Experts of a small language model.
Size: vocabulary 14109, 32.2M parameters.
Below are experts of layer 4 (counted from 0) of a mixture-of-experts language model. Rows are named router (the router's row for the expert) and show model dimensions 0-191. Each number is 500 + 25 x the weight over its row's rms, rounded and kept within 0 to 999. Numbers have three digits each.
After each expert's rows: a language model's description of what the expert responds to. This comes from a sample of Wikipedia text that the model never trained on.

# expert 34
router:513513457526526477479465437487537502480533494538490556453479501472480520519486483524503486500479538495482476501511518492466455525509488430510492551466516521498526536533501464534502478512457473525467507461517503498529496501540499467474548527493466500473511477510496486474466502473504496481545490528477492532510513510502542539509503479484485499454485476529501529501526511508495485474531500458461504474462538453505494494505516529472496482492527486501483525495533472528518476507500513519549521530443495517501456507491526499524488468467544517497475508461513505498478535474517484502
Short consonant-heavy pieces early in rare words and foreign names, after a capital initial, such as Kr-k, Mar-uashvili, Southw-ark, goal-p-osts.

# expert 62
router:495501436521515472494469460470568504487492494517454563476442490462478520495485492544504498507485538483487482536490476525456473556508486446520527505477514519492536520540540502521480494512485501498463516441512480519513486469525513475516521508459509491489481538504465489468475507510493495491532503501503473519488506520522511502512492490488468495470489494543519562509505474489526480483547506465485500494487511481490516480494500534461532482506502485525474518473525475509540457507501508501559485502440497498500496507474535497485542501508500505490473527463524539502470532478492461522
Middle syllable pieces inside lowercase common words, often after a lowercase start, e.g. opt-im-ized, mel-an-ocytes, f-isher-ies, socioeconom-ic.

# expert 22
router:499511445516504474493464451466561487465518482529519563435455505482470479493507484553491489521480558506502468531534485509477461508513520448540509502473537517477523526531508485533499506502469499490455522497478499504516471501535491465502504520472501527481504530472476504492480506494493479490523473497494487480508506518497563525497478483497480527495477490529513547533500481474495495508556473480466492484522498466467508479477502542483512454512530496534493506496524500490505447526490512517562515507462508492514490524480506510501508471462510492466491512474525516493454533500492460525
Middle syllable pieces inside foreign proper names and non-English words, such as Naus-hahro, Kyush-u, Jür-gen, irrégular-it-é.

# expert 10
router:527485472490535440546475485468529494502492489563481573458485504477452476502489470524501478520497565495494484520514511541463457568509512467518515521459495496498483511496531472515498471505490473490457512462523532504536478473480518486494535520477467487473486495513484519487496504476472446467544495532499505518499495512529508519529495500490482457440500481542502510523495482463500469484511488480483493474487516482482514479504515523486512465465543511512481531448506485525534478521476519501524529532490477508500466487461502511482471485504498494479495489495501499522482540479523455520
First digit of a number, especially 1, 2 or 0, in years, scores and table cells (2006, 0-1, Kiss (1993)), plus hyphenated letter pieces like -d, -c.

# expert 41
router:515532494465528474519515477489550483521483503532495542476480465515506513497465529515549473523507547538470491514520506542520450543509519471512498503479499503530526541528509462490492489507523499500471516496526494562518509479510525473481511534511483529480484510490480530481490508508497458520499512547470507523474464481512535528512464484498478515457477508495458528515518517519526511491502463499486534497511486444491488456535519499475539470464535472522435550485509468539511494495492498548510526499473476493507474534531516472503494524518554502475514478476475491484459514499543479523
Time nouns such as year, time, day, century, months, season, often after at, in, over, plus sentence-initial However and digits ending years.

# expert 18
router:527502482498525468527491466489515478492490502549490546447520492528481509514495491512539499502466562541479508510516482518473483505505494459545513542478519514524503553522496428525500496500508525467460502492510516560513496468502508453511507517497481507455480501511471524501469516511516460489531495536463522503498475506493535531513467481512503500447471528521482496514521516486530515464496481487495527492479495492474509461529500503483493457467518479512431529483503474546527476489511522565497505524473462475503475502524514486481516521524554502504484474495495501488475556495508481541
Last digit of years and ranges, like 201-6 or 196-2, plus time words such as century, years, months, ago, season.

# expert 36
router:501515493480502461522508475479509491502467506591498541473497502481478511507482498492519523517512550525521474530511488535501500534473490486536509490463488506530513521516524454503496489479466490507460535455492513524513479464532507496518496546495491507515521525503474503477501520515488463491527496499457511546487502484498544559544507495468507482508472484557491486485481518495519489482520469477466515439500507462492507441512522528490531476490566497548453503504524517524482482547485493567549524517500513490505472516472536473480509503452543501494492500508492534503499504514507497513
Month names before a day, spaces and digits inside dates and year ranges, such as born on June 9, 1926–1929.

# expert 16
router:523510500484520412500512484451527475497501504535473545497475452505507503496507478521501503507515530535504516531499487535490465571502490480506500517468513476504528493501527487530491488489473489497436501496503492571525486482486493512485512552479449488466503508486508546483487513484469469508482504508470465520498475508492528528553466476483499490466515497527493536490490499504498456464525500503465520469457527476498499452482488499448514474513503521498467542476473462541500478520498507502545502507486491499516453505460513466499506489488556470477514501453520511495467503485543488483
Commas, including those fused with quotes or brackets, and table pipes, at clause or list boundaries before and, but, which (local, AST).

# expert 35
router:503470468501547419512518505482512494499510514578497528451470484478488519502459513517502490517463493513514483518524512504493494553502497471507515534496509513505494510516506473500503457506500505504464529479518520552499474488543535464496526523492455529480483495517496516502471532467491488517512480494505488496516490499472531504507518475466472460471493472534516553500513489458490500498525468487493498464468511481505527474527508509477534473512523490537487561476494482509525487538513498508584493560472491488510475494463542482457496479469515508476478473484490522493507551493537459487
Pipe separators between numeric cells in stats and election tables, also semicolons, colons and commas after numbers or labels.

# expert 44
router:507501481473513478519484477465519506519481520557496549483496475478498501503484522529530511535480562493460477524524510566464458529516500480528482517465505505506520519504552497500497486503477456477471505476512492515514479481534514515489522545449465504484507489498469558520514500485514458509523499491489512551502494532494517522549510494460494485486472471501492532521469501499515466487527495487482505466471495474490516460513455519462530463484516480533452538488496504519502481531526509511525527532491486487503450520472534482495524518472528522500515514497522547523464569469532508508
Standalone space token right before a year or number, after "in", commas or dates, e.g. in 2015, May 4, 1998; also en dashes.

# expert 59
router:525517456474544472522489491471497481517465527531516529471451492483489515478487482505500508498508532514484494509537512509490488521494494458494495521459520533556524512515513487536488456514468498510455504504516484596491501473519502477499513529481464488474485497471477540462469522470468486508513475500466503499528497489517526556513507501489498478507467497508515501528524505481541486458510478506451518497487480471472506474515480494501508486492504510530449537447476471514541457526483498532587487528496487515525472517471515478465515528467544504508504487504484511485477517464532510524
The or the at the start of a sentence or table cell, and clause openers when, where, while, although, if.

# expert 55
router:561510452503504430532473497495545459490519513568498526480491451516450520485492505539493519519472549504475486508516518506471458528508498473528523519489511532500496508499519411523467488510521521482474511497521517534525476491510473457472489521496469494485498521506496515474479559468480453503549482495483501498511482503510535515515516485492463490497503501533501526523536486493527478469518476462496493493498508456490485430520515517480518503508514494499456532436527475521514484525480506494505510500471457481511500491486499476504477498503495509495468488489509500518482532482527446518
Digits in table first columns, such as row numbers, episode numbers, and day-of-month in dates like June 24 or 22 December 2002.

# expert 9
router:522511491488552437512487504482513465498485520535479517427449491515491513505504516490491500509484557520484489519522534508477447505489505467560513516502502525525506515523528487502475482512474497476496542479490470528517477493512551447499482529476479545473462518480496494519463513498520477491527500509480512539524494528526520518506485493503504479479508462554500515517514527457482488481526458481468511504476499456488507462520469528497492494467511496514485537494526486472508432520500534567543507516457480471503455546511508489480505495470505540496495526493497530526489503486479472509
Final word pieces closing personal, place and taxon names, often vowel endings like -ella, -ida, -ović, -icia, -azar.

# expert 48
router:529487481475561464501481519489487476505494532529498528450473475472465480482504496496512502541478548485503471534502506536483508574488478483531515517495488529514490516528545498491496454508534490512470498491515490560484466471521497450488528515500459509507485498498491520480492525492485507471507474506466480506546505504491532517546514493491500492513487505527529505524526530462489476465539472465488533458473529500512500496504496517466475472499516525517429554449506475530520456525500522527538506484500487501531482546452528492475502493477531495499496494513496540500491551460503497518
Articles and possessive determiners after prepositions, mainly the and a, also this, its, his, another, same.

# expert 39
router:503492501485496452533487462494522492480498507553476542463504454477499532504493515512500488518494498523488523508534505523493467568483501480504526538488507501476485493528490473517501444492504460521474512479511487574505454513519482453460473503467465520461473485522514524520505504495479481513516507474483506510512501479511511557504516467499479475490483473538477529518494496518484493495557481518504527472501535464506524458526492530470493474517495525531462526445511469495509472543520535527535544487459494491503492496487522525488498482452537521511459485521519527487512533479548460494
Auxiliaries after a subject, such as was, were, may, would, can, plus commas and decimal points inside numbers.

# expert 12
router:536473473486536456532468494460529457521506467566497528451493470481480519496492484523489528496513603510505505529526487529475476550493529459520499504456506505489523530533509450524516475514504479521455491474509500518515485505512505489495505520497506486503515518475488505481463518510511468468516506510489539526527512503486513538518534495468468509525494506528486520513515469473520473477540474476449508464483485460504517441482525510518511477507493502499444529493506500548504456526518500532568491511486514496506508494489510506500530489450512530474490497472514500502466530503512503487
Inner syllables of unusual foreign or taxonomic names and accented letters, such as Lufth-ans-a, Tanystrop-he-us, Kab-ard-ians, Shapur.

# expert 53
router:526474476473542458530499474507483511493487530513493512482471478509445530488493466524532526499478499507486507521522492530476505537476527453489544516493512512540490478536501452512480467548462481501453519455513506549495469474515505491459516502494472522488482534487509508482470492486474439529518494486471483499534517501528539486532483495478500494444486464499526530483527495465526468503541496528468515447480488485491531449514483504494507485520521477507436503480541480534505471542522493502480485504493475475527501495498552486490485508455528489502466515455502521530487529483511492523
Words joining noun phrases or clauses, mainly and, also to, with, or, but, including, alongside, &, often after a comma.

# expert 7
router:510503481495545435490490481470527482488522518543492531463472506512492488485503510498481494505472567542511475508493534509464489508512523420551512495521486540496508525540504512525480473500447499513472528478492461514521479485521514449497481514478479513484508520504476495495475522492486490504552496528477505528507502515526512546515485503477489507502522478542512554535503494458506491478527458463446505481515533439493509481489506525475504455502498476521489517486536493497502447513483504559527529531439497514512480526519503492495499488476524538524488525482516502520490536461494483517
Later word pieces of personal surnames and foreign names in lists and credits, such as -ović, -berg, -sson, -mann, -er.

# expert 2
router:488502456512506460510461460474561504474498484538475576478466475468499521502469500544482500527479566480485499528497473504468486561517522455512503486492528533515489547532505473531495507499463505492451508452504487525513499485518481482527512516455486502489526520511501485479468496512490485495511521510526474505522505516482530503512528473483479510475481490526521507550528500508544509504564504463482495474504514486502524467469512506466498478502505496523488500520503489530531483532474506512555512524471468510503486482449529467496502471488562507494475520473542522485474550491500480514
Short word pieces inside words and names, often second piece after a capital start, e.g. Nav-ig-ator, Comp-ut-ers, Ar-rang-ements.

# expert 52
router:509512475502550470492463499472527493492506482562500535469486524504487506478497512489484502525501551498523481531525474545478435535492505472533514551506508498510522511504549491520484463505472489491450511475513513546517483498498525468489499527461450533460510508515505506461463536483506467485531503483477493511495507489531514518529469482462488508462495527515493532481517525491506495481495457480504528437492488451497508422520518512475489472481484516535484516499505494553537468531525527527519501533485494478534501476474522506498527499483557507470486486490537513517496509482513455508
Em dashes in empty table cells (— N/a), non-Latin byte pieces, chess notation and other stray symbols in tables and listings.

# expert 33
router:512512474484526452523484485493506485494466526566479541452480471473501540505487501505497523531496521486506485545513470559482467558488493437526496526484496511508498539522513486538491506502479471481467514454500493542516470491523501477466516515475477511482499519483496517509486516501473456498534498505481494541498493512499515526543494474504496499452500497511525526517499496496541499473522468479494516458470520441478515465533496486491514489474532502530474519464500486518544471523505510549547508543499479505512468526462551469476484517509518531505473477490480547471451520489511482486
Digits and spaces inside dates, years, ISBNs and table numbers, plus month names after a day, e.g. 7 December.

# expert 56
router:506485504465523456546485471473534498461510525590503513447489475488477492526517483521507517502501506509504489517516497526465473537486491437532511515474511517512527498501529472497484484497502521494484487457533515572526493495529468467494513527470490525486508519498483503471468528470479490490532501507466507506528471491500529515542518455473474480504498493522502529538536505477506486472527464446483506514484510460501516493533499522516506490496514511534494545466491453547516474501502518516520521540478486466531464491468509460495490506473521494512523479508500512508501546448562472481
First pipe or dash beginning a new table row or list line after a line break, e.g. rows labeled Bronze, Receiving, Total.

# expert 28
router:490483492497546467532473504505496485509499512573502538491479483459452509503498532520501510523508543497484498510530496546483465519456534477556506543491523509523522535505546465508492480506474466500466539485507502511543459469506532459502521523476449499466485484523523540491504500468500458479528482518484505508493461492525508510564497490493526475479496479515513541503489522507518488488507477475465527485505505445485526469511490535493535478483502512537485530468511521512495488541510495489523476559506478514488491501461519504457514519475530509490519513512515537538463551463522484504
Spaces, dashes, plus/minus signs, brackets and LaTeX backslashes or subscripts in formulas and score tables, mostly before digits (2-1, \frac).

# expert 49
router:529511469515511424525519483484536462504517503584513533458456463498459519478495502546501481510491530517466525530540479520459463540510502467532509509476501527510495484502519458488484487505518468512479509504527483530531440501524492492486510540483462497453512500524479502499484517463475479488527452488497480535530504499506525527496509465520467473469505505503520531531531524493511463493537486477472526463467501499461506458519481532492525508479507502510447510475492471484523464500491507482511482514450478481518469496494509455501487504503527492482497488466498509509480527464525456513
Inner and final digits of vote counts, percentages and statistics in table cells, such as 37.41%, 48.2, plus spelled numbers five, ten.

# expert 47
router:513485481486526484510475480478523507492480500518494513462464489478460506510518461515501486488466489535467530521528503525501502567491506448489523496496542475520500491527498457511474468511493505513475485498467479578528486458509506468467496495481500497471459522504495547500486483466501449524528471525459496504509501491521508540530471469507490461452491486534504528511483495485521480489517504527497519455495519486491535435510512530499538492502533468514415510481522488487537478496526526512508502528477484482540496525519511467481523514473551498477465527464520515544511532509529492501
Mid-sentence linking words and, was, is, as, been, became, but, plus adverb suffixes -ly, -ically, -ably as in commonly, notably.

# expert 11
router:514487514495550451514508503485522468497495512525491509418447502520491507493516483495501511508507562498478491505516527508468463516509506472536513498477485525532510520533530469502497470522485486484488528463488460540519463497528538455473510515460476507482475508479486487513446547514493506478528514501456500546533502509499509501505474490485507452470504479531493538522497505474500466460506458472456494495459511474480512439536473519464495501472486494526466534486518490489498442538511520549522522528463489473499477550504507466486489503469502520512481529484509517532499502467497490513
Given names and surname or place-name endings such as George, Henry, -son, -ville, -ley, -ton, often in lists and tables.

# expert 32
router:508509478475516428504520481479526482509496484575518529471470510480491492499526486500503481501471518532501457525518511522471487517445478493515521500506495509520510521529503427505509482478482512489440544470485525523511484442532504479513521539486480487499489523514455493508480524511494490499516488526476518518517490477492538568523474498507469474489478510529498499476506499473528510481519460490479518472506509476470495472518516509467524477487555481505452547488495489566523481551499509549539485569487460485500476492469528492473503502507522508479509510520466498492498489499526475513
Month names after a day number in dates, especially birth–death ranges and tables, e.g. 8 May 1882, November 5.

# expert 38
router:508461503482544485530491472457506471469468525574491555475466499475477510476481477507530497514486523502508469517523509516502481522508489444544507496474507521520533509496539468487464495529480498521483493479498513560508485484524519501473527517481448502498518469499496517482502555523473460502526484494451502498496498512484508553531490473490477465510496462529509525512519491479509466449509463482468486481494540430467524466519492490493509503518514517509502541510523485521496478532502533508523472523485462498512463470455532470464515488460510503485496483516504520535467547495515491533
Pipe separators and spaces starting or following the first cell of Markdown table rows, especially rank columns in results tables.

# expert 40
router:554489490490524465495508459479526515525519507546506534468481471518450501493519515533513489533470574466481492552540501549453473524524500459525502487504521509505490504514512474511487502534503485502502502520513494519549456477509531467459502510467469505489477476477464485479502538448503464499535474507502507541523464482504515541499514456507494487488492507486506519518511501458495505457508493494482500465459540496488497464515484491486501500484507514489412537475485481518494496541502507505505498530467467477501501496473511494492515477517539525467466466500491499514465547466513479536
Spelled-out counts such as two, four, several, few, further, and non-initial digits in numbers, tens of thirty-six, ninety.